From a checkpoint of a small mixture-of-experts model trained on Wikipedia: width 224, 2887 steps.
Below are experts of layer 10 (counted from 0) of a mixture-of-experts language model. Rows are named router (the router's row for the expert), up (a neuron's input weights, with its number), down (a neuron's output weights, with its number) and show model dimensions 0-223. Each number is 128 + 24 x the weight over its row's rms, rounded and kept within 0 to 255. Numbers have three digits each.
Before each expert's rows: a language model's description of what the expert responds to. This comes from a sample of Wikipedia text that the model never trained on.

# expert 12
Description: Foreign-language word pieces. Pieces inside non-English words and names, Cyrillic or Arabic bytes, Turkic and Slavic place names, and particles like de, der.
router:169198112106107161091172129103150083128122130153143131137112117112123123111114128102093104136143131099114161140118132131149133143161091167150151128134126133173104073150141164128151136099155089100095095103125143079083097124143129131117112144105136165142147124116179137081131186141108111114105123136202182096139124110094133116120148102129113115138158092111132081160139092129102138142135129137179137131172126087113086112140138109172136105127129128129109173133144101105113170142110158124134156142112125133122160132102146130112115110117132162145111141129139130126106144130167141107127141078118101137146144166122129160094096129141138124107123133186144111100089132113106135100141
up1:113108093175133080163151157138140131145131135139093120115124117117104131137145132083139116108148136113150143159101161122095157110152122150119118176156109157138124101108177137104137173155114136151106111096151147144149111103149118108086133134105108170100160134107091091143126096119102142127161131114095087111082131144144101177145122117141140154149131135124121120175089133119115121129129187128158124142122120120149135136100192136142149097121106138110090128176137086129081104167159148080150157085135147112141121132122107145161144137118158150177120117148131127119089153125138124139117138129129087133107127143112140149099118157144163082133152105118127144105146123056116072095127
down1:150070126115082157110060138141128120131125112152151136131127104156117121124141147138159156160131142087133114153111099085110132104117126147144109084151167089104111133144105103159106092123126104124145092157128104151084125095136108168161119087134159164180119110143132122119149128129128124116138172133087129142143137098115144126124112119131147094108178100109108133141149147132188110134156119114141140118117135149143142162107165162139118136128099150117197098074140132102143115150128137129107138110125117117120138111110107150115130114183129128155085095135118120096132106170147154064120134146172150092158116127145132154156129098159139144053136124114162155137116154107130139136157
up2:131184091121093129129138141099108094113156146119101126131124154163120113084137143097145125139134153096152096114125143169138157110123099109170156096134149107149156121140115170119107077081119159148114150131130124128136127137099160133126162174115136126155089140142119094138176144141121155114098131139166165114119073116146158100130096127162131137114149110129134100132071114173129129119131168130168134120118123108162142144153116123117100125149118171130120112088144143160144099114091093101122104102157101105121069141107116113145139145139164133164123166143137112100120123136141082144132139177118162154079162172111115128148114099107116159187084105166123136130110133127149092139135
down2:127116143128163114143086129148114130160100103117178138111134146124114134120151170108095117099147173141138122127083115126135146133169129108090115121135141176134148163095148106156126117086151084088154176144116094126156123168138136120143155097108151142128183135143104125151103126115170150119111167143110126111133156106143119147109152151096121092169141135172124139098167131119109149156153104100130109189112139122083076110162136143129105113138121126109118123135146072124161099149147105119141099159126119123090160155093137086092153080111071164162105131114099112151118156129107120134155122107154108109124105146147139121127130149132087152082143074095144118143112124129115131141125
up3:117069134095166138160127108181117101103141132116132147117125114133137094129068138132098110147145130144130134093130135108093124094101154112148097155108143166169141116142118133125097130159170169091081144119143115106097136148134113168164138125135161153148132138102113112114129159140134134119141115146155127145076151122104141142116108167145136157111146128124160129096136136111144122145154149125139123146126124090130133114124110128138071136157163118098148140132088147131122129123092143159175127102171153128135166066171129156137156158118124156177109073108092126099131121162122100112177144145131146162141130124130139111157144145143062170143127072113113127122159173113093126127156
down3:143115147147134155076147136131164154149143137144120146153092035154098157127182126115144119101128105171177102131120114145136112132127117139134104147141167114150148118124124128136110125152140100140132107131121149151131135127115134093151108124119139117143105143117108138115130096096078137141116126160109143104143131108174126131122085099101150148156094143161130163162115148123132143120105118147128142098149137136145165098129122205127158120171133144162100146128184153119080152145147132137081162167091103124133143099105169097125107133103116099051131143176137127135171099118157144091127169110082138114103108104112115134133118132161166124142149128132137144158114151115154122113143
up4:185163124151068111114114113164154114149132125134139120126112112116142139121137189096143121127128108144162123153099115129135127081121122165171117110112113135131117173151144158101157109154134164119120175124126120144123116182105149128143152144078107104134157104123125124137138127114117166127131122119130121095106125126099145109120140123116129122126113106112179111123149106070128141130135149121126158137108152122115119150138096114142099117144087104128109098105095125144142141119157104091116103166127105152168120167105138162124165125116113155137107163055119105141179135182127160130081104161141125100106105132158137148131093098135126112171158068122100101072132100125105191145120
down4:101090116132150206132142089134111138123152125137095121122109137153115088115073112112129123133182097107135149120123130106149160156114130112110119114115171138108099102104170146126118170109128102139147091169132131127118128102138102138110150168146136110076104139112127145087167154144113110117132102159131126148158128093131147153135197198118109168130147160157107134099152126161152136129131132135118121127093128159098151133120117116095123113114145123116135141122137128156103100108129154128122167151140118126131126132139128132108090124126158089126118097159088112173080147100156094087127103070134138128126151144123084114159165141158166108087116179138151126134116165095156098140116

# expert 11
Description: Currency and mixed pieces. Dollar and euro signs after US, caret and brace in math, than after more, plus word-ending pieces like -ges, -land, -ination.
router:157128137121108127120107116163152118094105093107124142121105120093114159114112113108132114124135116164154137118106114108141136100118126128122096126119150131155147121141127120116175139154088122145154144155148150127139112135182123145105154180127140116126124138195102169156120123105100141112148150154109110150136108124121153135038092113154144132103125144153113127095126130148119148134069130138082143136139154126100151115100145139137126125114119139140128154077165162128111154092163155159118091149133118091086085142141183097140183127144128101150113117130092121094114105107152130102159143100153126133117110103169132067145126123084132136152152133073149119173123175177141122140101
up1:118135142132113113119128093156138154156098104118170165144120125109125157139144122126116121138149108162094152095094125079097175112128108158108105170147132132133088118178141131091130113181131157133139123149095114151137117108147170143090134110129161152090129122145120100089130115129155119148158139096127150069123114098138138106134111124076101106122113139134080161141157140143114124122096113138120116172142111131131113144101139137113081132139110147144138120110146127160139172095122126144115137178113095069108148160169148078119148113128132145094130120090127109116112144073155144118137125128135182158078109132095127186169139096138129149107173126138107121153130172151134099165134
down1:140128106099122116123151146131136128126150154114127111107138124157111154149130133104109115149135121079135129119153131127137108108099163134096132096080142082136158107104146132127143144123118129128116178078086110106133153119096122119156046083103097130107173101148131185112130137117151125125106141126117126124122149139092124170140152173181134187123140126135095130098131113145120141134116149182107125143131121192115105137179110143157128084149143187114115132145067117140145119131148149088118167090113152120117113088148121100119095103113168154141132117133120112131170121146117089120189150105148123134106153132124154096146122142137118119141115125155132153098132077112083146132111
up2:089080128141175105101134154109130131115124095131099148140135143143151087104134119096088114093091071163093143092135133155138145156116110169124118091126136081109116111109104126128120119147127136092129092124130107105132120105162136108124116132073131142123137168164126141092112131106160113165149102155132122118170114128129153152149130149170134131110139136130168115157153134148118136140125174113122140083152132105145106118131100164119127154172105089118117127119145117055146162146140117096093117154124099130111142115117124142161161123159129089174114115134140124140105136095153139124126141131140104119190100079142117108064134084143093106126122120110179121093141100145154176110121
down2:094128141133090128146175107143169132140102150107156153080150111152158129165089091115126105126128164128168137113131117105143137137164150127145147105112099114141155181149072134149127141147119121169148112126166160119121098139111131153106135156162101131124100144106093103143074079127097142094136096081116114118104176124158098131146099115111149117132139094134096160101092109115137107150140085090155125134134137085146110153121114091096119096159153063125154143130121098117125101136127157186167117104132142128120124140114166136100096130143115115130116171124134132128116121137143147134129104113101157092079109168114142137148123105085154133128106150143082143156166124128145112109110
up3:079119164116121122103126101098155109140107112117134144100101087081167149128131155105126136120097116149181142125134130133146162136137139112146151137118103130177145138159127095107132141128175164147133137132131121129083153145127138140182127120106108175160127135099107140136120090160158142151173157148147088112150138111142161141063098172116111100170130138106159110083172132142130094125151195090127135124131111077116145099120122141126106089094122111126116151133121130136127128101122131101132129136134136149144160120111131179128132123126115130155142102106158114158086130130147161128137105113190133131162089138167152107185137105116159128145089132120093151112142151158114180111123
down3:165122140138154107088128089151102154144127127132118134143123104138107083111119097110147110099143144106101089112150128118121131117084127142103129118127101179124092107105135147135135164105120140107114134115146146130113089092101149119116123106146131095143173122173129137077126143130107119102128106084105154148108100119108152128125157113154155124118069145145095124186113138193115123156114099142122120109126061155113115116166119091155136145154144157171115100147134154141150132122201106173083159141149117070108108152127087129160130114161137107147119138140100094118130110136087112181129136125124120134123134142100139114104089148139101159064151120148127118138088126132151115131138
up4:149161104129113100120153135163129159134114132110147172146109104158128133130119146124127156081108157165157144097130154139117160140156118108124077130100120171109099145113106144157116139134136130137119099154141126139119152154140113128105154154125150142135108111131115132160138141184172139096126160140074105095151112140157124140147167122124116081102170155140132078127087099157101154164170123132088076151128156193090127134125132130116144109122123151134102116118106118126199164135189131124126165138109126105128148137113120122130117158137151124114123132126088151159155095122135123165100129113163174079158157104123093118143109163114139085118131121138112162079149145090132150142129
down4:116117132126166130133106104080126114115103158094153098099175139110113125184099125110147095137114113121141105165103100149097089155112157159130140109123104094123143106139129106119135091110124134146115094108126137111126112169149104095128160113121119124111133135163168151138138110114095088148103135146142109134123155130132163147134070156147125173138172145122147131121117164120134069114147114106158142082115143113140102104113101165098126076142114104105131158097123135141115119130040144119118077156128148155137116089135148082171088122122112135136112105146109125126104096125068140111103104170081115122122129098113108160139138085147145130138156123148127106178108151114116127104136

# expert 21
Description: Prepositions introducing phrases. Prepositions and connectors like with, by, as, including, under, via, especially in music and album articles, plus Clade labels in taxonomy boxes.
router:174126128134109123137143111137111083145085111120125133134115163164138149129126120165104152135142120086145164155137103120165094098056131137107079129143136153152154157093136088108095113224108097125180132133117112127173117108161079094150102144131141131146117115178123097114119106118109117158128160099132117139125129118142142096118154111152130151121097150120122147127087091141137131151135130119122148156101118116179087140128144133084137105117133075083164125128122175129116104088123126166141134154145129104102102160164112126126161106148128116122144132168118163117065132135102148136117129096117085127107120155115135091118135123129136142146149115121128087134159132118165149122116
up11:120168147134099160160154120138112150136146141129098113136130115144156109138085160181093149129146119109164140106147099147129121104129126093102142114160108118070130082108080145110139121091103138084159104140142116098103121097121126136128147144162128108126115118116181150114151127143084161101113137160140132113144113137119160177117123162143127113150101127066126119109099132129122119127120115128129164115137187087130146190166093098128067111079159135140115154156114094140111075140123100185135145112139155153126121124182096120140137127113142137102134093139146104135118168100104136118143121156113109108122142117138122144085096161107166116133180110101123128153131113130128137152104
down11:120111143123129133087130093133106126095068133080130139139132129114159125112136173158108140101188121140126117116110123145147159103098116120120115132108131135143125145170114108163103155144162118136135084139111149155121131125141126127101154115126120159118133158170120098141130089119134076119111107144158122121110178115110143148149159111115150104077116138145137103140166130127115133147120125122088155139145129113087142171106155063141115168127133184123162103117126106106085138098141166145160125106151173118191139138130091159106140108100107135107132099113113130085155098183112116104115155094082119119096156109121083085121147135165130109105171152170137118127133122116098139146104
up12:129137122104135134111096152117083161120157136128111135137151117117109123115135101075160115093159158115150144100124074090101112131127158161066101161135149112134144149160174107120170173108143140155141137103134143141165143102115108149102109136121085141100145137128141135145106134159138107103096161130125104143159115133178111103124142109137160155128171128142120118091130109139143103124159140114095122133119162084109105151093144148127106140143160169134131174101114165113114116130119106127133108100118109094169112123135181141102108078111151135136155145146139143162157129101138115114069125140125096101133108114143121142111098174108140072073093137131130123177161155074125124130107
down12:143083143115119146125161110149210144120107165092119126128073120132111136126133160139108119121102099132129099149137174135145144116145125078200196103132142116080105094126090111166122141158122141152106115157163115146121077074153129120148116145169173116161120123142126141112096147150135113136160128104114157138116145114095144110156135085100125098167112116124130112145112137119111116154090092105144144103110119110119095100131110121122129132123153171132141094104177115123137145160120162141136159158098114148142112148143097102169090100094136113117162137103085153123136124121104133183160133114133114112102152128131100132154100128118126142148126144123156099124124101154110111123169
up13:170101154174139102106153107133157128160163116123149082141138172135158126157114162108121180130166131135137173135133073144137129118154098139148147122134126115130126144147121087129113126127125119100129147183152099125119126080060160139143090099085141146137140144140075115134096168154116113121132107120154110093106102130126123097147098151092134113159127147147088110146087163105121127155105054149107121170168153086147099147138151138116116117119123126112164147120143108110156129112142093139069136103112166130150149092121126106093103101115108135136123113100130192099110142118144120132136116111132115120121113137090101155148140121140153165153115133118133146135129144117163119107175
down13:107146161115127116113143161116122146149125124133129113119111155154129090125132136141117078153113127122112107119122124117151088143173136153095144111109110105134168119154111151111117110107124166096100130096118129113169113139136135134134063133108116153125137143144138134082087145157103099078097129121136124118103148096095138110169175112174121108142124105126149153129142155145116156122120117134128135108144117150081132123132126089059177180103173125138135122164116133155126163104132107115144109146139118124140148152089160162186142139148075160136137150157134164103143159154105082114110108123115181085123150135166173114132144116123155157114135088120117157156101132160114126189103
up14:126113128116180130098132153128102142106140158150147150146106147125108121145113131155168114133123137113072104142173130125150165134097173171152094128092172136129068122145150127111117150104112115126133127103101122096143134155113129138113100114104179107139163076110120197100138167099110124108125168147130172102069087112110135107121134140112117126150134108154151104089132084105118147116124135106131119173141120150099124126124117098125121130158138103108124138128123084142129161143061153133151137136131136112149115075099138147139118148125137114118195126135128150117117158148166109077159138107124147103122125118151134134151131101110072154162133136143091142117112121079136096128171
down14:079162125182108123144128082155191113126088151086119135123117088142097163134157131117111105097105147082121132121071154116103107129178133092115139152144092154138119130114058155125150131154123112093110134110101149126122096123154089131164100147131121120159149150140107127146172107151155139119145098110108118099151169143145141170129111164116174115123168099127089159097096099121142112135119121128111099150141082100131128098137091163135153119119133100129085121138088142143133117141117117108133096148097144172131150103138144114105110153132119163138115159141094158150108071117087119138134106132153107152155105106104118135142138158118134112138100129105129151116128157144119108151086